{
  "d_expert": 32,
  "moe_layers": [0, 1, 2, 3, 4, 5, 6, 7, 8, 9, 10, 11, 12, 13, 14, 15],
  "normalize_top_k": true,
  "rope_fraction": 1.0,
  "init_std_down": 0.0409,
  "optimizer": "muon_hyperball",
  "lr_head": 0.00549,
  "decay_shape": "linear",
  "steps": 9510,
  "dataset": "wikipedia_en"
}
Below are experts of layer 13 (counted from 0) of a mixture-of-experts language model. Rows are named router (the router's row for the expert), gate (a neuron's input weights, with its number), up (a neuron's input weights, with its number), down (a neuron's output weights, with its number) and show model dimensions 0-95. Each number is 128 + 24 x the weight over its row's rms, rounded and kept within 0 to 255. Numbers have three digits each.
Before each expert's rows: "mostly gets" lists some tokens that are sent to it at least half of the time; "raises" lists some tokens whose logits its average output raises strongly, later layers aside. This comes from a sample of Wikipedia text that the model never trained on.

# expert 40
mostly gets: "″E", "-East", ".S", " Africa", " Syria", ".I"
raises: " as", " and", " (", " at", " under", " in"
router:106111140187114118108102166139124150077137124130123177115112149113145131123107140115119137093102137159098152114133123163147118140124137187158095124123150134122094105157130166152110109132138147139128154104151128136138136132163086144116123096115159136138180095129130082120196118155134079144
gate0:123145149126131113139091156149114140085172108096121151132142096140133148154137119126144086123111156067124105137099134126131168159102126130113154118145082128092094086142133173130131087147147134126144157161102140091093163100118124120143158099145149101114141082095101113124099090081113106149
up0:155139138153156098134130168139133138112140154137120146135120109125130099136106167133078151101106086119137117122110114107145114161147130181137122131145096131151115134087132120133138091157135118112121127120146079042144157113102146139108128079066111160174116117099113118074122152108106128129
down0:111132130138126157123149103086136172124093100093115120095123121098112119156069100147123142123134164124157122160078137114103127100148106130131142137141136108125138130094105128080100148127108148120136119157100097179132113138124109117143150110125128092139117176120169124132128105152140172105

# expert 67
mostly gets: ")\n", ".\n", "\n", ".\n\n", ";\n", " |\n\n"
raises: "==", "\"", "-", "1", "===", "5"
router:125113122115180126134095113125106113115154142156107119109105151114069170134160131130086172149119168155104098077123148145125135081112118150147110143195134153139094127160115111110145111157109120132139128140111154147141147123092124121171129133134111101179136096163119081115156138139124131090
gate0:078140135148107110104147144144093135149111131125101130124137101154096130160099107160133109168122121141124124111099133143113098148104112144136117116151132128093105139169110128098154121107180137159143177111118108134103130131103166125116113112105124155168128106077127094104134150108112118131
up0:184159110076115123140150105122114116146173109137125127135168105114148085125085119120138118111147125106129141156157116104111133137106101131148104133076097132150086104079119142157163127131140126089129069106142156121134112148096155132114144109126074143153167117130148116128121079117177124149
down0:155177146135134159122109130155157136130129102109111125124196069088135139149081093115135079151120110149145117099090144134098136098138116149121140121102167135110129183111115137122119145112145126146157127108127116132164125169167102136108131181131085087154140136116148143139103146118139132158

# expert 69
mostly gets: " Council", " General", " District", " Royal", " Church", " Battalion"
raises: ",", " (", "s", " and"
router:111150147145144091136117152136130163126110122136137154123139147086164171156141112123154129123134128146109118132124132177104108065080149135096115099124132136148115123170152124118131164107167135149130153171091149133097114135130108149120141126137070094191155099133117129092174122123119141110
gate0:140152148165141101110109109088151109085098075096097146112091134123084113114101092138187094153169129108139108133149120132136157113109166105135082098118095097111154139126157100142142174129160116160154170111157089142105123131106069084106125099123116174139134115126156105095142126158146120134
up0:145127139118084136132157168161099127126115146156131090112169127108157103121145098123110134118139170171115133143148133125125098129095097115157114107120124092147175126124149135144087126107123174094158156168185131109124120124130126117155133138105140163139122112105151074132112147151117140074
down0:150101130136100148158121138155129152119129117108123107154145112093131112096143162152157137107121137190129112130139109100148169124159126120122113157115069112150172141113116129140124116110134124129122128150110115127143146181135132134114152152127132164139120143173087103112106172052106161080

# expert 58
mostly gets: "ม", "า", "р", "ง", "и", " tick"
raises: ",", " (", "/", " /", ";", "up"
router:122146136159142082111123152102142138131130164115137135148109129102102150132105145107160133135150167173126149113139116160144133129135112103175066156138128114145111127165149133101121119154079119127109166140085150118116141125149100117144155132124157080155129101100091115107158162167122120088
gate0:138138141136132205184179114145123132136136149106152129137148144129121171153158143088134151177153109073122136132116103128154139118121155150121124142113168142107093135125156118086143118150164122112096113156171121133143108136095112126135169131085098098181127159108144094137123104117124104163
up0:113090143141099148148155116113099127119111124164175109110143138182169101151133100139140115128107110153127143105135123119171121117118125142131117126123099196128131144121126144166147157116096152190148138096141126113137190133106110152139154141114151129110102149125101136146070129138107117160
down0:115153113112138102142145139134126150105120141069127100165100144148123107112124149152152115118113133130143141087127105119139150128124082149168128111099151140135167133113110165160137119139109172131130141079149153145119118144162137131135113128116102172081128087150108064099126131138141151113

# expert 2
mostly gets: " used", " JPL", " MPC", "aged", " Episode", " Type"
raises: " ", " November", " W", "3", " NA"
router:084108160085133142109122127122107129077159140109141108128163152105111177119086119128121156122107172177129127131115115148135102118124160125128131141155091122132101121143092136121122122085084155111171111127136114133119178113127127168113105160153112122141151129104157108123199108136125160110
gate0:081157098148115154129159124152118144097122141155133146107165133157138092136104138140135158117140092137172154149119141111138154137104115143132095114134170073127178126132127167119116136121135168142143117134103134162126124060142107110078153157159094071126080109135097135110163113128078127103
up0:185098104182151118141118174151137112123126149091128121134134144113131122155114150094106129123130092126142123101112136173110138116124122110128145171145096164112125206140152120141111108128152140145172142121125162159166110135124134152166136139129153162120128100133117152115119135123076130111
down0:162134133133106106114195123110138119142102129100088133156113139096110142089131142097126082098128141035102110111112110099165159054137105153061161105180120167136126123111112163117127098104110106097091150140140161115120126149145144123130120153117108151132103117115133078114152161128110164176

# expert 38
mostly gets: " —;", " November", " high", "″N", "°N", " August"
raises: " N", " A", " (", " R", " H", " O"
router:107130141143105121126100151131130141100129105145119141138166149118132176129124099120117108114124120202125115110142159122129100069108089146109137137127130095109072128159132130123125143110085122147157126128105066121119120114091113118152155131149089139144158115116145137145111121142119108101
gate0:113159128136144128114130161166113138126121105097117119146115128178165167137112130127105103085103129133110125093144122091134157129102137127102161150134100111119086109126063151114094125105143119126116100141124121140145098085149067163106132119112112109108155141078114152106128117183131102177
up0:106125156138114105112109101122118140143112117088132148176119136132118105161144095105142119111102094085129133122110153106077123131140130144110122064132140116095107163107142099122113141135166121165146146138098131171128102148112117135103126061132108079115126180155140142140117109116139082111
down0:134151138121130177150114097147153130131114101098128106089114127117090121121119142077133115146127115178165098143110135127125132173113142124113106115158115138154093101112098134120134135143147140152124140119161133138144142158114136134146111138096099115108152084097148145116137095121105105143

# expert 28
mostly gets: " St", "born", " Dr", " father", " Sir", " brother"
raises: " A", " S", " G", " T", " D", " P"
router:135123143144128069092114117116134118103110156160136155142149199110133190158129150142098130116109129184128167140132139158143075127125134128132061114126169122131085159137127144120135137076120137187126100119102124163130144122114071133167128126169118119127139108130139094137159164139089106127
gate0:138133159121118158130115132153141059138110144157126110109125136120139119114117111180107135147127119121123177154137098120109070161138125123147104123094132120112147141160128162128155124143131106183113155097121142162127171131137152144133164140130122095107152084167153084134105100075142124125
up0:138127107105108136093183157135112129140131124140141154157124125102155117110094146134107128118117124128157143116133129144145135139117122152142128149109129097177097115098095094116152110125075138057153109122123107140107101140148148121101082113172151180129159149145143150128142128171141155137
down0:164160133089114121117123130126167114107137149162092177153147104120083122097073183135109107132141120061146134148097132125145124129146148151105098144115081099122141046092124120103102117120168105145109077128090136101138141121132155114111130120150143148132137144119136130123096139101120150112

# expert 49
mostly gets: " T", " R", " K", " N", " S", " P"
raises: "aus", "urg", "ade"
router:095151135118140124147117125107150124126144180104091157105115142138123106132092160156156136122118129100145127138171107125103126091135103139127117094171127106136087116132154113114114151134147151126137109113155116168084127114157130135158134099171109161164142099151132114100184116130095098180
gate0:172095146132155111109089168142111098128103133170109083105112145165126097137139167092153132150145124090161124144134129133136148124158133128129117108133132121121150096126153160157136131111104118165122114126101118108083108145141119122120126100194122160119192123136111157111171090086116112121
up0:128155151101122167111076104065132114121161135114133152096127086092116085127130132123155145099111123137090130144167122159107125100110126122134120152127178152142099124089117137118142117119139127157126153118132069130123138088117165159127141128183138127124142119095118114153168134129164155174
down0:137100113139139107115116109130166142119125153129132089112132111145147102109144166084112063131141132140143139119100087132155140133101088141137114121147094142106139148182137118111108113126114148092094134114165131132118116129081120111122156078112138082111141120097162090119142111148083132128

# expert 50
mostly gets: "%", " km", " million", " century", " years", " mm"
raises: "0", " (", "-", "–", " |", " BC"
router:117145118158163075112145152129128149113089092143146185094174089136174144134109123140122133134099132182128121122157121158124074119167115162140120078147177130123131122113102137096118096119119113133110138082149150116157096069137153140142146135096142143133129109148120077108186132132138125156
gate0:116112130123106080106127149132140152151086157105131128138132142140119103127138178134123123117122139118082126139118157157125113078082163164141168157144174136118146137097151123133124116152107114111079112147155094149112125105133116129102130157157126107155120078147112152131152172097107143106
up0:080156085136159148181127143148149118138145121107125153134122114153144095101105142102141117128146141160091141115140102107128134120124126134133105118116117136147098161148112142099132131102147140143104107143137113129180100133126160131099171086155113164173100131149083117145069081152143098120
down0:074120095144102135139140120131157117084154140091156130182161122153124126119146119111130118176116140172122116150143121153140127145149134157106187096160116124103137145150160146099127115121097106175164114158140098120163117100139110171130153115100105121133086142138132114121098113134126123159

# expert 53
mostly gets: " York", " French", " US", " Spanish", " British", " German"
raises: " ", " (", " in", " at"
router:112145122151118151179095103119124125093123141128195140141135141109098160156112135114144164124072164177140115159110153152149098125123130169131120149140163096108131131167180149128154153127109140121139106150101143091159182127136128126157125122117125121118136131147114099110139150111145144141
gate0:089105147165093157147082101159141105114112136168112111162136121116134105139123117138131168151138116175115118076104118109103110129130146128097134154142131150099165092166126175112105144161102094126135142103171114142118146147112130114149129140150134147157113168111133145064104184143135126135
up0:072097136053147099136100122143137088157144121141091113131144140151122160110104181121170128165124089147142148127119108146131137143195148107114126120132145130141138161152110135113115123100136168053130109136118106081117116142114114133115118100153131173127144143158110115117123147096123153120
down0:166125157100168132121130149124136150130146112144104079163135125118124130150163138146086159072144122125114143164119125127115138142167153082147090169106137170091129152117133106113147169154088131139129133135131141141144121154103110133130144154114134120096114128161123114072105146124098130139

# expert 18
mostly gets: " Th", " Ph", " Kh", " h", " Sch", " Am"
raises: "ost", "om", "ota", "oph", "ot", "oli"
router:113134146148132137127129147107130099081120163115157137157153142138090137157092149118143123124121120097163120129122137136141115118134057140116113091098178155103108070152069113139092135078100127160166121140139129106138130139136114178109127124164121104159129125132126104094122116116132104100
gate0:088134140165145143108148168159151129154174135107144136109128123145087148108098137135152109095124125159180143151107128143129129160144188134166120136141139161104122147126137132134141179121158115170147119170158164146119129132139097173130114124133117077128132180084146177119129102139096145102
up0:165147112151097154138112129143118148147114140143102143135120103120150078131114100134162147128140137100116174148133116140152080102146127121068098112098116100114128140115130141076096147136136141117122122140113161190146127092109125165132091126118081106181122115113119131118090133118129126117
down0:112100139133145085136122130166128138134142102136126126118088104130128160098155093122154108137088129106151192153155153141107115087087132128137103155117173156079164175142118156177135132139130119127118119099086131087129126150083144134138148150112125115098129109150147145139118185121164091094

# expert 43
mostly gets: " $", "′", "^{", "_{", " [", "^"
raises: "4", "3", "1", "5", "2", "6"
router:140117142090116075103074139140125156134162127124105150131127162146147169144117118087110109087122143170132100139181163131131112147174158128129130109155178118088133125125116145105129167106103159132133114111147143160116160095125118171133148134110092089158125133144167116145164134151128178116
gate0:122137145146115106098160143139144096155129116147116102151132130116149134058170121100136168112145129122097104140119104146135130157101121133130145210104143121148132103155112144147116142104090154114108083158106112057136155100126155131099152113107145138091134096105123135146155102120132124113
up0:119119150119130124115156112100127091118103119105113130149106074130104131118158118099112143143111122121098146115125125153130102117175102128097112089130125119128137114145109167097158105119120123126150096115131123098104134138111101158098145089104123103125129101105137157154146163113118077109
down0:151133129116130103141122102154110119113110073096109150100148144136154125139078182167118119124124116083109112123129119101124127110165161131125125147130150142088095125099161134120155108133127165147102109123163134140103170152143141147148088110180130163165135113149100176122136105133118147125

# expert 0
mostly gets: "°", " −", "′", " .", " #", "–"
raises: "1", "2", "5", "3", "0", "4"
router:117117123109145099117133111142137102130196135115131149137161117112094148134091145097117154116122101206126141139163130112141088139145136147149161104138159115104093106134100150113133157118115160154100145127098125126132144111185142117125131114128102118167144119137177097106175120111135186092
gate0:098130133094143103108113112163125151120127109117110128155136124156157117134122105110088097120112151117081119115118132139112132101129126128161076108101160159103118132103124126132190119128152142146126131131134122131134156130132123039138175124123117192129147165162133104113076134082159093093
up0:113131147099148115126123104100129121137129138169111128123134109123121086108112108129129124084136152108151135148098130111092145124134094089146124118106105156125126143135176136146132131130132129137142132077113117097118126162133138142096091101172158126144134122131116133130088095139165123105
down0:156116133091145117147157120118118128096141088079126128107128133154083118120149120180115105133113086146095115100135120136122139108123109129149111146120153134152125119125140138091103112097174109135161128146128145112163146127117114149112139153111146137126152129100103117125140120086124127135

# expert 9
mostly gets: " October", " However", " where", " February", " because", " March"
raises: " the", " a", " its"
router:092104113157134104113114146119125174131142109112116169092113146102108155148146160141131107129109169139092138185143105124108103107146151120129122126122148070113129120177122149107136134122122123171128122098100117164152143096129103161148151128115113116127118090105159089164168124151138140145
gate0:108104182107126144145139107184090126112192129138126102125147159073184099126145125090116073119117139118136155111148118091119141147090114141154130084132079138149137117141140100129132141120128119151129071108158161111120110126072142113129120174143076158130145159095116120097103135101135099122
up0:134093146142092126131173103130174135101134124122115168148164120156123109091127165097127137144126129101076089108155102168120109108128074142144134160128131134147166124094120110102160102189147157106130149143113117167108102074159128117181113105101160079118125159107097169141133096111174167116
down0:183117143117116148092168111138146113173131144173112100115143122131135175127105120139104126113136140060124160132152164125099132112139118166137118100109098104131064148133123109143133132130116120151129105099131110109168091140113077137135122092101133067082096169135150159166127097151100155150

# expert 25
mostly gets: " music", " art", " social", " vocals", " footballer", "American"
raises: ",", " and", ".", "\n"
router:109103120147122090139095094108121114128146132101137135147148156079114144124116161147156150130147178199155147131144103154162092106119146136120118133166161105131121129130148167115109134137133165125155144101127128120147105123129135133161086163142091129167154126156144071130146116149127134164
gate0:097110103117161111159136145153120121092114111100123103151136156097122162151141147136099127119082125178178156143113130123119121123123116102101116139125126111131136130162164134134112097125143167124156084152132109109170129110087143139143094158168097165136166140123147095103125124123086146147
up0:146138166104123136094148139138137147144137106113161120103136115100071146098095129098117145150162112103143119139089136147126135122095111141087143088121145149092118128132159133114121156141163102087134133122134109127118157140111124143162072125117094078141121095136108074110176140131082135116
down0:167142133113147132117139137128123130113143157121120123146079110115159115153120111111140172105102115128141164102128122143120153090171165175068104131153134114134130120149082150085087119108139178121127128146104135107133129108112153088161136138122109131136136094185141133143121095130110147139

# expert 19
mostly gets: " received", " moved", " due", " won", " million", " lost"
raises: " ", " a", " by", " \"", ","
router:130107128148161139101091140148163159145134115120109123109157164116136167120123149110126133111120138177138131158129125133124059135145144071143103133174157153115113090118169133128143125146100119107164100119113122139130157094149116150118129103130110143150148079136134096153146136115135146093
gate0:151100123135101130147165094106124124121117128101145128109150136169160130139139111152110117117141168149126132135119139157121123102108134077108108164137135134146115092126138104137188138148172121142119128140138123075106143097169149149133103103108129124159086151116147130165082125105102125112
up0:142151149173127137162120114131115162120150097169150120154148108171149106124096163095123084089116140143150128125135131116140134153153089131139079160119123100103138111169145154136123117105138145158126117119108154139158126113132125122136134112130125068143139165134118109136159101087128092125
down0:082114119018147102108094158136116120096145128099146133149133164069105167109115109131152117155143124085150138136155107127145076084127134137120161109130116126141135141151107114131132155094118132149134133123091097147155170160099099130146142108114119158105134061112120097105134121144158166157

# expert 22
mostly gets: " Preceded", " Succeeded", " Yes", " —", " Born", " Candidate"
raises: " |", " (", ".", ",", " by", " from"
router:102154158149150096104128184149112125137142163122119134170153180121113135142075093115135133086111166188140127117159103166131062153134137134134108173135122130138141105167154132126129104090138123137105135116085120137122105154130120127116129131182085121110108154122117132103172122117152110097
gate0:122145114181143149103133178156099143100146137105138114149097163216143142091081134174121120109121139145126124113073125095158137161145120100127096134132147141113183128109121125112143071106124132137088117142117142103132143151144149135133169150159113116113076117100117137123123127120116119121
up0:128108097133098123115143128128114108145075136092115133139165118175152078138117095114133116157086118140077128118160138135126115095148135135096147132098114173143133115132160132133152104156174155167142135129108128146105110148092159124128104088132114117106144121154159146149096125089124141139
down0:109123111159115104113135096146112141128140123115117097123145143156119158122124156089160160174114165137136086155131141170108147123123160113148115086151140163123134149130127178140124127103123176169143113121127129124109141122135139117115102164094163166107130135122098106120110163101111121150

# expert 61
mostly gets: " sq", "/sq", " MPC", " Hong", "4", " −"
raises: ".", "2", "0", ",", "3", "9"
router:141171194161160104126113111132131108115089136141136128148136139085112141169150172121107148094155114191106133107140085145137104146109140095129088149168150134132089119153089102147111123132138153104172139129115149073128161098089139151116129133139119127149119081167128064133150106120122116139
gate0:091148142130156149118118163120115098138124115140144130155170108158110116115134118124107160119136102138098145147144099131100114079096089124149148156110166141115124086147120095118126124147115122139147115103116136111143124106099153133147132162125137130141113148140121122118154145153113146190
up0:120120138144145132165087144159130121112152152117155119127141139167134152116140182156121161137131162127119136167144138143171095178128112139118191130115143131149116156131105097116139130170136114128135105110124124126111127107108125133119128152159123115120149141139126116068119165102126125140
down0:081164099122105157107157133098142172143189120133109124121181132132138145091148161089144128156121138153129100124144163151160111127124117098111103152150145127160171105151119138155151128144156143125089112128124115093146128120116181126158111148131134107157145169116176115112155123165130160145

# expert 6
mostly gets: "″N", " –;", " —;", " .", "};", "-yard"
raises: " in", " ", " at", " the"
router:100123167117146099136124134140102148079136125126143121096167133069148148126138076123095137131120137211116123133162104128139106115107108129114138134188118128139106133145132159106148133173117131127128129099125124149161137123137104148134132137120121122143151149140140106141139099113121123141
gate0:171166171087160134175130145182132088115130097145167074114137078161108138146152114104125154102114147185121146118132154110099121128085136118091089132141118139155101182135146140149102131099095113163120111124094108130172131152154120111139176152136143155138134101127136118110129168118122154101
up0:113136125114107112158141155134121126122105150140117112102134117146146161109127136163124104158102084114154120101137119080123137133141141146096123162160138105129108114131125123116110114197082129128093088110131119139148142149175160110146117093174125150081108166058168135155147089101160114144
down0:126170129127091127161082160156139152141118124115143129118134095148095118124126094108102146110139132145129117103127104119144137099141108129142112141120136108102108108111159143133145130128144104141108135111110134131137157115151083134120114131125122152136142121148092132127177102125111082155

# expert 16
mostly gets: " re", " un", " co", "/", " non", " sub"
raises: "2", "1", "7", "8", "6", "0"
router:105144127108145111112123127096188121167130133102119105123126157098080119129099146112125114110124133166119163141134149179156087138160121122117141088124103086120095121108132134119110103113147130141133169136081160119165132113178132095170109165195114121128156143139123117156141116109159123125
gate0:101114144131139134145158154140133120112135143063132138121151146100188089200133131187106133157136169164154125151107121111102168131123126159113141143107117124078110171144087122114130129103124180101078130153129117077139143177129122140138145165171093161134144161117070155107099134138116104151
up0:123120101079130096144150143162138146130124108149170121147129129135114110144081131176131153098144140121125148109183158118114134147150131119150153120162133154141140158157161155103135157099145149127134156169171163171140100098127111156141192166127149128120137146124104069127112147130118084167
down0:156139133024164102116152118125115129191121136146106156130106143134107144142116138127134117158084152124135110136140085133139149109141176157149126098147134127151122116083159134096100141092103117133158126181115097135154106142116131117127066108148116130112119126116096144076122115134124145142

# expert 36
mostly gets: " J", " W", ".S", " F", " T", " R"
raises: ".", ".\n", ".\n\n", " in", ".A", ".\""
router:126129133152150105125148153096085142137125146105137114150119164115132169187131135174115144121117147113134145148172118139151120145123095161137097095151131114120073145158117138100112095116160139143135136098146109130139131137124135148097120121103092150153131098138102125117171118160140115139
gate0:143112125141111118105117100131145139131128155093136160148112136134137133171141119128114156125165141146135108147156102147148176131095132159169130153134121124113110152176121148150108111094142137161150118128105119118124146108123086111144115085087199116164149137138139124130159098125144121119
up0:103118100120078112081124127106106132148126125119142142125155126166129124152116127153148156123149131122120129074135135101121145106126153140131113155079198117144109148144151117143167193119189129132132118092111068139101110104155147117117151107150146159092147132145157158102126133112152124152
down0:163108123177153187123083133130106131105163111131119114145113112131088137085190147102101154139135167109147164124130084145104108084151110152071123120153144143155112145122122119099133142131109103132127140125107167090106118086095143120127097084106140121108130129113092147116114109114114123121

# expert 70
mostly gets: " l", " co", " f", " un", " v", " sub"
raises: "ates", "ats", "ae", "ate", "ants", "ance"
router:105133129164139114115100154112175122140134122138165165158189156096132132166115111132121120158141131107168094146138144103070090092153139144108108080083141119117092112165120140092079153134162116113141118136105139133132101162126093118175116112119109111132189123099107125096145110150137107068
gate0:093129164147140143039130136098124121121184096117128135091153157108092153116117121116153083170128133110149135146131117126115111163174145116105119162152079168096131101109117154072089185159130093162129087117100141143114137101123164158122113081119110127168105141141106102146098137133117119196
up0:148154120181137116115137062142099104139137114082156134174118133100129115104177126133068141156126165152107101136125142160086128147127164153102146124125138141105147120123102149107146110143159121113119080123106118109115132110113102150131153146074092134153119096119134112112154124140149127125
down0:165123120140112167142082126154164114083127143120106103148162137124091151122109107102119099138075144120167130143136131129139136149145167164110133147108115126145140123162168137133127105161162082145144107101137118120063167082136145201138135142097157163170133134148080112130140153152154156112

# expert 74
mostly gets: " |\n", "\n", " \"", ".\n\n", ")\n", ".\n"
raises: "|", "-", "K", "W", "Sh", "M"
router:152132160095113080099111128138153091130139113134115157123109144101104133152145125120110155105137168158147141128117153123152102115123108142161122142131141161120118112142124147164092096150119125167105120158094123159103175089104101126164174129132120127143143105140115108145163136159132095135
gate0:169122156110143126129096142121167090114148147095120112173133134120184131136126152105098101132152157151126107130114163155057122143149150108118091082149170126143141109142126128125098168116130097145144135087098123088115101126169116139142135151130144122134101118159127081148112130113139109158
up0:121150090126115126099130138100112109093154117131159139134147140096107164170091159133131121122127150142103133137083088104169123130131131089097105056143088089146114128109130131112101120111104124110113135149135187163112167128078153163113127142130093096126136135110114139130173153092150126116
down0:196119078108113142103134145118107152119118151128153138149139125145159161135155133140091145141141138176137131107119156129135118135129127104100143160173145123169127127118128112105090115138104170115107125148151152100156108164146116148126143088135129142169140143107130119099151103144078171121

# expert 66
mostly gets: " (", "9", "1", " chronology"
raises: "1", "2", "0", "9", "th", "."
router:177175151105162089120167139115167142133144151114146102157116132158168151153104127130149144084139137179082146169151097117132092154127114112118113100133160149098115103151121127091115130150139124122141110103128147151127110109115114156149146140168097085133181132110113096118168143144127087109
gate0:157085109112144105140126115133093161170144125140132139135114138162133150125143112131130124128106161137130166133106149161160116105130122107153122119121136155156127138141133157095142141141155086125134104116140130179086100110135124125115112123151086097138114145097161160074128122053167117090
up0:153116120117093153148095138135124104154123119112113137097124158127137131139130135117119176126114104144137109127091161107093123123146116120150195210160137184132143130168161097113139114132137155136097138139181137122163143119103125157127126080092135085128177085140131127135113140152118158083
down0:102153134169119157191126144137161133114143097121131112165108151126120118120070130125161132147172113134088141140131124147130116112105108155130085101128061089155154104087109084150142138124141119134161136148096124125138096157089162125124139138124120099114131120117131144109124120147164084145

# expert 32
mostly gets: " would", " they", " can", " may", " They", " could"
raises: " work", " fight", " move", " attempt", " visit", " study"
router:096132146154130100120161115085131133143100126101122131111139127093166168110150126120133146124122140174140148133163100158129099122141128137145100112166148122116116113108110150158137153177147101174141122119146165072146173113124147149143144136126122157139121139114107116091132140155086146109
gate0:196116094105176108119161101093123123113144119153108101125125115102117139138115119127115109097125106154120110118137080112162171128108109106143140141136143113147155106101111152102167127132114155126137098108065104175188120115096143141158142126117159140116152162135158085120126120189115150129
up0:145153144128110097122156113133153117155134124072127155123118142161116135148112103114153112117123102146147103141157146145117162143131146116140134161132125094119118141128096140165127161173126108120102141113106130183129088121136181151150104154146110116160132181169164153104116129116145128121
down0:114107117142094137100132097173141115113113112126094139163117108148145170078106147114085136162100142124126151152134103089107140193109134154118174127170132085121119102116090132145129121084121124145114113105148131130128107149125121100120122171144138087120153114098134111163140113095121097145

# expert 11
mostly gets: " went", " worked", " continued", " lived", " due", " Goals"
raises: " all", " two", " three", " there", " also", " "
router:113157169089157069141103121125136149136141126120127157105104161110144136142108168143139146133096145167139134147118144142171084122113094151156150119147178106088139143152112140106131132164097142147147143134128120125139131056129063135160145142129153124166158081149140089146165133156139132119
gate0:113139114172181100108116166089125122119117154152146176136131148120137082147134132141161127159118114166104138152104126094120114154090121146127096095114095131137109099114090110119108121136128155162131166143093125067127102130087135096161196093155176125151108135130141106111111107137103163130
up0:114116143138157143092114110173138143116132149145138161155146121122147125113123103135108103149121121130122084136089141148112117135109115124133099146125105109080143135160132150083134097098168128152162145087133099139158162084117112122116138073146124102171153166116109121092129162117169102100
down0:147125158102131137112144136122154164137190111098130090118137096194150116140118149113124111125099154143130112131162124128114135108119117111124156131136117145119117116117141118148143135121093136129144109176146158102121148114138098152112126156124153147108136067130090108128132124138081138120

# expert 76
mostly gets: " non", "″E", " Phylum", " anti", " Dr", " Animalia"
raises: "-", "–", "1"
router:166134184118121105097137143140137143154150143128108142134136114104153146155125134160110138101129127189127102118187098140127112087116129118117126167130156132106096074152118113121130156104133122145134177126082136103147153149129123148152117124122113095153135082127138101098129173120135132125
gate0:142122114111107133107144153138110141128148145151168137178182142169102131137140071123150123079124104139164119161123097138101124162110156114138142111116186100090110114094134118176079147102102138126169120136091127133156124099141111119119094127100106141102115160133109139129136150180116140109
up0:142129128141170125115138141110126144180127116110138139124132167130100093078097126090137156114121121148110097102124161114114126161132143151139123130137160120101131126091140070137081098157095145146107131108144094153116141089105120133105169143103118109166115107116101145134119108134134131107
down0:101119170161114119110183107189122096122128115101140182141088110137133113122092137096125152133133188115143114103105146103142140132108122104108101120075106105135081113139126122181085170154127162133114170143121118099143107120158074099113139169180120103154132119105112139141141129158152121138

# expert 30
mostly gets: " classification", " JPL", " ±%", " Animalia", " stating", " Notes"
raises: ",", " ", " |", ".", " ("
router:084129170152140077137109146105119112087130103125098148165139132088152150137134175140170121112108154198152130110143129159144089119149110140113094113136113128142099142177124115084157130130112146159134122133100085120147157097135121109138082118141121092183160114108130113097112160142134116148
gate0:178176162122177159167133111132117132117129117120116096162161157091125110123141139115160119134125106113115063112102137114154118103104122124130133098130133124103129078114119128110124144128148158119133093143135084143133154108107116189119131181146158115119169130173082122117122101150149129138
up0:143117160149154128111129142127143118106131110162130139104138119136099132140125115147077152106100177117122138091130119167089112106110152120119109121120145093111113122138143128144089105120122135145156146065129170150114111142146128088086103161035132129147092148116151121181123125107111142125
down0:112120152104163116095167123110154105105084121136200124117138130120124132134084108123143106131165126110074122119136125182172152111115112134134113139117082143107091129074114112103162113135121115069169129150119168131112101122109112122123101095138122108145112131131093112160119159139105129115